Below are experts of layer 2 (counted from 0) of a mixture-of-experts language model. Rows are named router (the router's row for the expert), gate (a neuron's input weights, with its number), up (a neuron's input weights, with its number), down (a neuron's output weights, with its number) and show model dimensions 0-191. Each number is 128 + 24 x the weight over its row's rms, rounded and kept within 0 to 255. Numbers have three digits each.
After each expert's rows: "comes before" lists some tokens at least twice as common just after its tokens as in all text; "comes after" lists some tokens at least twice as common just before its tokens as in all text. This comes from a sample of Wikipedia text that the model never trained on. Tokens count by the router's weight.

# expert 5
router:130149148101169139148098140136127142077086097100131093116109154140127127099141105097099174104098151110130151102117109098084147141145121124155106099153142115127134151112174076098135147194161103114118141118157156137141182095138191119121119107115107135138117122109123121118141133094090162108125120126117163105149146164146133107137157127149139111112090163130080090146168121147114094119099132131150148102131129148163136111149139110152139174093160125100102097140157138131107116136141128115124113118131123155147149137147139124174125127123131193081114131152086100129121124109088085112
gate0:152125129113146140111117126139099112084136118137138149164126159097124128175120101099136151117140179083070109144100107122120145123137106157143127136139115133111129166116172085091114150150139146126130148113117121098133109114130143123094098116125128157137108128162128149110161123129107178145142082113123123121155148127118173138132164151174143132114091139120087124138135142118125174132138137136181100111123147116139139198084069056132092166113108154139095129149139107162089141096159117153096119108135135123157108109178126123144131089130115156128123136122089153125087104116143087148
up0:146135149111129087144129140143091146116134095093107156122125166118086131120117145120085143078148143104107168162128133097142120131124125190106126152128120128131143123114097126089092127169090089088124108132118170134155151110133121141121115106093124137114112077116097129142156146151122162141150124125140134095145142105126173123144106123181101137106156132146127110157130132127113136133139152160132126126102091085150144173154051093137144135186165123145149121166105106129086137119121115137130156126132114190103134136172130147111166108130133154110127148065116111099106145102138094119
down0:145103121118101166104128111096148153129141133116156113114099129144159148109137129103133103196148099118114115123080122121175113130172115117160144126127160154098143123150152149116118171130112156097078138141155148110115144147140136177160113135162125124154137135138116127155159106166164163101149129087107109140125149133123125141125161141134144125096074126122154172135125115141179105172154106091171152097131119129153154088136123116146145138108169112109115111063105154095151140131117097131118135108130186149127098152094117114138152135159146114095099101167094111123179154138118118126
comes before: ",", "\n", " States", ".", " (", " and"
comes after: ",", " the", " of", " in", " New", " United"

# expert 110
router:117142127078126119151121141154092138126122140112066125182141134142124150132109128148135116139121148102121119096112172152130115139115089162108154148168100107130124112134131118139098103149151125147124123093142129142074148117114127063106121086099160128145150158154146103156093115131088119109167104134142131164113136104157147157133168084111104124123124084162125102120113135128117142145131152155132148119155141114129107096134122146162200140096148133086118058160150097129111120124077141141143104168141082103138104106116161110111133124120122127094100095149165129133165106092106110110
gate0:142148111159125165176088135162117120132127145108151091120129127120114108105125132140144135101150146116160130118124147086110110167162137139072134149147125105131150125122139105148084123135178119185123147134136123099157112134133132127144144085121108137104160151083131089133103079122126092088120117166100135124137114112115150149108117128168142137118131189179080152141127159143101122150125096114117171111115099105109128122134137139141128170113111131120083070161117147136131109121130144138184106125146147187121108125154132106106166162133086134142118128085065169150108114112127116139
up0:079121147120169108077171116121138096133145095142130142145140124127125148131099109132151111140120121172113091148152120100163143131112108152126152106119144160152138105089135135124151138152107152105124142141141119148122149142143120106170103150120139142125082096176127128118163168123114138146141138124171117121134153149166114084149132133106102124146116063109154106158151124093132120131153153115139079099140131112147123125144116084135121095107121131166167178119149092112100145129164086120140135150133128097130115118133123113138019104123148128111179109169167097138108143120094114106
down0:134160112140128173104117137166140106125135127125093122177142120110118119117107122078120122103132144106162116127127069148104127095117093150143155127169186077103160113090134089164140128137138106105166162115127155147091137147100111155122131126108163154143122086140155155145134176116089095159113124126110122149155138156134164133150128173135133146128134158099111143136122135133101134150090130109097106172105146135137112126172154098152149123106168115106137155157144154136098105147152087139167100149128097170154130123133094160115155159120116169126137135102126085105132121129070149114
comes before: "0", "1", "2", "200", "201", "3"
comes after: " |", ";", ",", ":", "°N", " /"

# expert 201
router:120156170099145132173113179139133137121055149093119126124158083140113129169102094105113081122115141123138137110124119112079139114090112151139120151117116114116135125111112099114104114122099132116108138126100150115125168124134204083111180125156116125109138116090149143103120128142128114100118148120160130153130158143124122126107138156129114150117103121166120090164114132102114115149120122118113149151091125126143129119099126155150174096121122156122152090128160104127091161135135127106144092092111119170088114165173097148101106106152167104119111115138106096106062099109127147090
gate0:091188155127120143165149117140107140131123119122124130081133113121121139118138159108110144154098139115139150093128113136076132129089140164124129112177121135165112141123169111110109098103096126111117127125112150144150146151151168148123132110111142076108139139106129100080150125101105139149087129061114149168080110150145135063096148105108111156089142126138126138194132123079141139135154139152136140113166143155115109168116142151124174157113171138129143063149124145161125121119125130129144104139130104129134146090181143144157155122171109108158116135124139113152109124113155123154
up0:148068167136112122091102160137144108139124102098105142181121158139118125149120137134129116150135151135139141158128158152179096093178142104156133105151162136129148136132127144133181108121122124156101123107148069139087159127136100131136141152119165193130100114137144124132139158118180134148126147130118096107135132117116125187171117117128133127119179108118124116101109131129063091094108163144115085149078129115132153116148173133140140136159112113135133132094167125121114124163069122107127149136139128089101126152122107107086094166107118150128144117103144173138132113130105124131
down0:118151153077131148110194157114158148118087153155130169143142155112141118139152165098191108116137106126093107088098156163129111122134168092145126118163136123126113162118126070141115135117077122075112172126118105110168133106147153177157144161091140097169100132153119110118150128123130148123110173119154130142124132154147142128111155134141157156107122129116121136135113121086127128120110137151149146152143123099104137133117130153104076111128148093111108136128153109135124127136105123141100075149173098139151112161195113163159128139101137107135127134130125131159130156162161147137
comes before: "201", "200", "202", "199", "198", "1"
comes after: "|", " |", " in", ":", " In", "In"

# expert 191
router:153150131135165146141131194119139107088116118129113101122168112094126110137146124140139131138148148108145107108134103088116147124114144153178147100176143133146133113125112108132116144163113120091119181155141156133123119120084160112113124135125123130150197150120105133150088150150076130118126092083164129149154115142130116123139155152133134121127117176148105118109133114090133057175130135129146119142162150121115167159138121110185129122129139164113165088160139129132159115098115116096114098133117112088142130139157108174163090106131145123125078126121086140095084160145109143137
gate4:120138142121162138119081114121139132109126140134193144140138142141117107124120119121050136104107118099149155148181089141120178127158159140124144100150123112148106142134179104120119140109142104164106172143072128104109133109131182138130116143103158128126118132108149134121070124128131156145093120094138120118128105105093166123115102166142103108145113181180149127144128087128157082122144125167081150131123102123116158147154091147140166121152137134122137110156153123143149184122092133132132106115168097102121121148141101110119148131120135143117141094101143132091104146124085099165
up4:139136116112127137143111159145108163100131116127143128150120149147146147151110139126110156134105163142170128128130146092164180098109146130114129106096143114142098136123142128101089121123113091123095105124064144087148128127124196094147090152095134127111113158132156139151145095159151148114111133100122145110120159129117181107109118146134138153165138149165120135110135082085166140152148166114116134105120126119143133128139099081069131146131099130145139132179137100181124142143096071116130089124165130137110137172153150123126142107130170144161143095169102136124116153124124093182
down4:119134073139174123096148123124135179127156129128144131121092107125148145138131108127109149120132135093127141102153132126148128108137146126117138091102072132135144113134131116155087146132143116155081126126147111117130121154129125119061091137156088114123119127161149121135147103101137105104149124148130167093115170162176121141149140109104170160142159126110063146152127074133123130151105111148117096116137092152125159152133189111117118145109112136165096113148126149145108122093115161150149133120080132164113118087139113142108190122190123120127131103088093135175155104130149136152
comes before: " ", ",", ".", ".\n\n", " and", " of"
comes after: " in", " the", " of", " on", " In", "In"

# expert 53
router:145156124113113120146162178127138131133112162124124086117154129116108094141157128106117101141119155105093125114154134131144149143141141129170128135114108097146110118114143150117098142121144105152128130113119204103129134094097096131136169138125152096115123145202148164124118093107105131135090132119150168130147120140131111125098146131144139102168130161099098148110132161111157118122102150129150111119137127131117137095116128171114086153126115161067138122120115128107102101157086155135121119154158127150132155110128139110219118105092157098127149175111114191143119093073108134146
gate0:113158130149113129149099130124113149150124124090113105165158104103095082166150143166154115084131115107104105108114146134156121119112132092136087105098113127150136162149172122120155090095094169145159116122116178126153146125103104112127184125125131130106115109177104144155160091071142149128096132099106099121091123131116118150105128151121158147134123146110106170157116110156122091141155151136114106107106132124145151106117155143113128098129158119132105109116149122087105123169118111175120122095134090076136120111168139167168141148166137114120128139110150167144119078166090149124
up0:164152169141137170105125100108123115086101081165135161122109150107162169094114107109122091120096130141160127115144103195103162164125128120119154123134142148113123105143135138126096134140122101132141155140122110121108100145157129134160087109134137136093112104074146115084094148131171162153117135128119100136112117107093161143162100118142095130146137188149112132126135097118127140152123099129147126095135162091121108114076168104140115138122121118123128104146097186134138130090156121147144121096089137144131094169149132137077106154136132104191139150137100159148144142131149144101
down0:153135151168098123096089106096102152074142136140128129092164110082084121105127089161121120123133118121133121102135146164100171129127170116117142088203125097164124168136127105110146117165130125099135110117133109137069136101093120144134148106134158111107140112138098140121112174144102117141153103138103132073150137139125125151091127144145123134146154116151135162148149168139106115134142124159142118120120081136126099160118163141104159167108168085091142089119151127121117162119142124092156107115125132163091113162113133120116100149116093130096151108114144154146131110186117131106
comes before: ",", " of", ".", " in", " and", ".\n\n"
comes after: " the", " his", " a", " The", "'s", " first"

# expert 202
router:102113142101129118118121127159107135117098085126091149146166115130104165116133147121132148135134127122081146135096125075118168114128133164110132097140095096129141155108131124140137115124128157121115106132100147126110100190130152131107106151150075114093165113127112109093104141119082106107145142161146168141068177110166130137122115152115094095100129125137145100121144108133093132142089117168170133113128166126184141188123155148099138124132133151127111076170140081139090154168144119146115100127141132124118100118102102098159134139121121132079167099121107114099102144146123110101
gate0:142138125109137081149145120109110156106118132149131107111148131095097150157138088124169132120152145135117123117117170130157106143116185128151099103111110171163174158121138184149118104118142133135193171137108090132201150085149111134153156118108148149139116121173100127073087119139121113177157133164120128128129135085113123134147162141142144146113166097126122141139153145112124107138114119120081102120142115136127127150080119125122108200133115138130097115122145116121094099122123133177106111124131140172114130169146129141121137132144115102094141091135101142126113127090115181116
up0:202137149089104154142133189098142117118124195128113117152135072118115140128109135163159111167113123123126145125125124112211140112140128165075102118100152135098154117152156125138128133137149133107124113122143147080177112135120129150158134124125120137149114156130110117157153160130090132123155099099147132184125128132131144070110139144093131064131107129148139142139151121135141135121125149122092153147152095123140114121127129117137118143134106167137116127150176155102161090116152145164159123074126153119152126118124179116171125113100122121110109137173092119142126111134130110105
down0:074098117152130141162154129162099120121144094111126096105078140162132136131125100160117122135131119152130129102147115159067133153065155131158129106153126144143127145124122135116115114126127144119118123092124129148060136099119104114124109109149145118115140122122098122144105150082104117111116133203118140118169111163128126170137115118102110150164157063156148108143069118091149160126145161143146085132137160099149073119129141118158150153130166134133133120138108156101101160095144150093127141148129131140077128131115164128151119107098128094133097128146119124152176150139147162125
comes before: "201", "200", "202", "1", "199", "2"
comes after: " |", "|", ":", ",", " October", " in"

# expert 91
router:150157129138149121113121124157117102121148127094135107104138119165122131125136128147112129104125127120111114107117115121105109122129051101134135072149104116127124107107161114075183152144129101124154143130153103150157143072114185133098165103106107107122137152139147134147119156119118131143116118096138128094139091170139100139114132119106108125078103095132130160112125144130149073134121167120098116127129153151172117113140147143188127126078149139071129116126143143126103104089164129129121133114150105137142133154157132110133141128111097160080095081112140214131099130100133131090
gate0:111109176135142116110154104120115114153165110142105127129119157122080094143128120077174124129110155092139116135128126171103133147138143138123155120161107113145087094130162129163153124146122139157119103157174122129137175094158171128121131128129128125138145094134135080139134148079118173158152086117144108159124108129123112139148118093142126144081134140119112153157149153123100124141125154154151123151110118129152134102134160171112125161073170114125078072130155110131136105109157135165140092125173095123165141106161111147118126171160126118153119133115205129143093110128140123116
up0:142119126102120139137121138140124125081146123156124096152121120148163161110136129139133112160142096152124119076108133098136146147110105113136103149105184123102139154167113132108129131128148131135144167157105140087101153165115141163137126131120166111125127105168120144149162102210105126141128136110123108118154188137122152156109124133138134080172110079117100109072117111152121139150159161138118123073149167124118167144125120076115101124148125099120186110097152135150127165116125149125110110138105111086135111150101104113111150139141145105118135124151066104086120157127083116128
down0:152147100165173107104150125114139121130085110128107098100113107102155095125129153086139138050080117164116127126113143125141112105123085110176156081108091129097103110121133124101199129139147127136172111144125121159106104132142156137112140096117107153085133137130135133142066127136125137102110136147117142121161138165129111141128125108179137122097164118113129128120173115117125128117136085099149104134123115122120100135132121122117145140119108150114118100099110126071133131093135121089105130135159175125157138187108174123116127111076118166136122087132135106130149121142105072138
comes before: ",", " |", "\n", " States", "\n\n", ".\n\n"
comes after: " |", ",", " the", " United", " in", " of"

# expert 164
router:106133124109146113104134133136105169155104142097137129139153101106109127114162149154157102146130110117123108154142149162114134141129095128155194148145150129126130100109146128081106147084096152182140154148118100128121157149147152151118122105145128126142111162105141146175121154117134148162066107123136179115116148117128111111105095121106095140137135091126100102117104153135116092154137126074184120138110162136126135133133102118151079077115123137121097102141156127121160128152142136126121077096090147089154101108173106156118146135144062145095133097126165151130097105092128122110
gate0:111115131115074103113136175104123130144125146091071106074151135136123090122098137171108132117117093094124139129181141097168126141088154132141147145145150099131125128124111125100089118134125141125154154086104142122132118149089104123150126133133117126142127122153094156150115088122128104142094150171152175140153133112104104090141097102118132111172091145118132113155130146132113150087108122103140093126133148160125098115160086185161079129105129137146165143102167113105088110125129129151160140120119138175104129149143144140132106090148105137143104125143087139099164114141081158169
up0:129096124165128138095117101154150088154150137142101128126151135127126082117121125103126143167118139113071111117105121162130078110097136163140091165120098128109113118110169086163171151121142085131161115126127142146084131126082155093091131152115156116145108097119130097133142109123160127135166122157133078169160121099100143185117120109131151158143136119125174174128140093133103129102157161140157127132121139149114160121108148165122133123121134081125111065118104102143124131100124121146183128144150094124145114105123127143088156177100146124140141132140112081089138138151142134131
down0:104123114124159147097091126130138093142109091101118127118134158136093136127140084133095105184148120148155122098087149112132136142119159128114143121139181153152142121097157105150139127143167116155156163094117089138141124131131160093159130097137099135109111124131119157090147130142098127104128148095140107159131125134180152166103109149112114136146175149140076154119129136132140113108148134156125111153102152165143077159101113118144176150154086114078132114123119115119094169111137115097103146126141116125130120147160116084091133127149065081162151119166140134084113156133106137163
comes before: " |", "0", "1", " |\n", "2", "3"
comes after: " |", "|", ";", " /", " –", "'\n"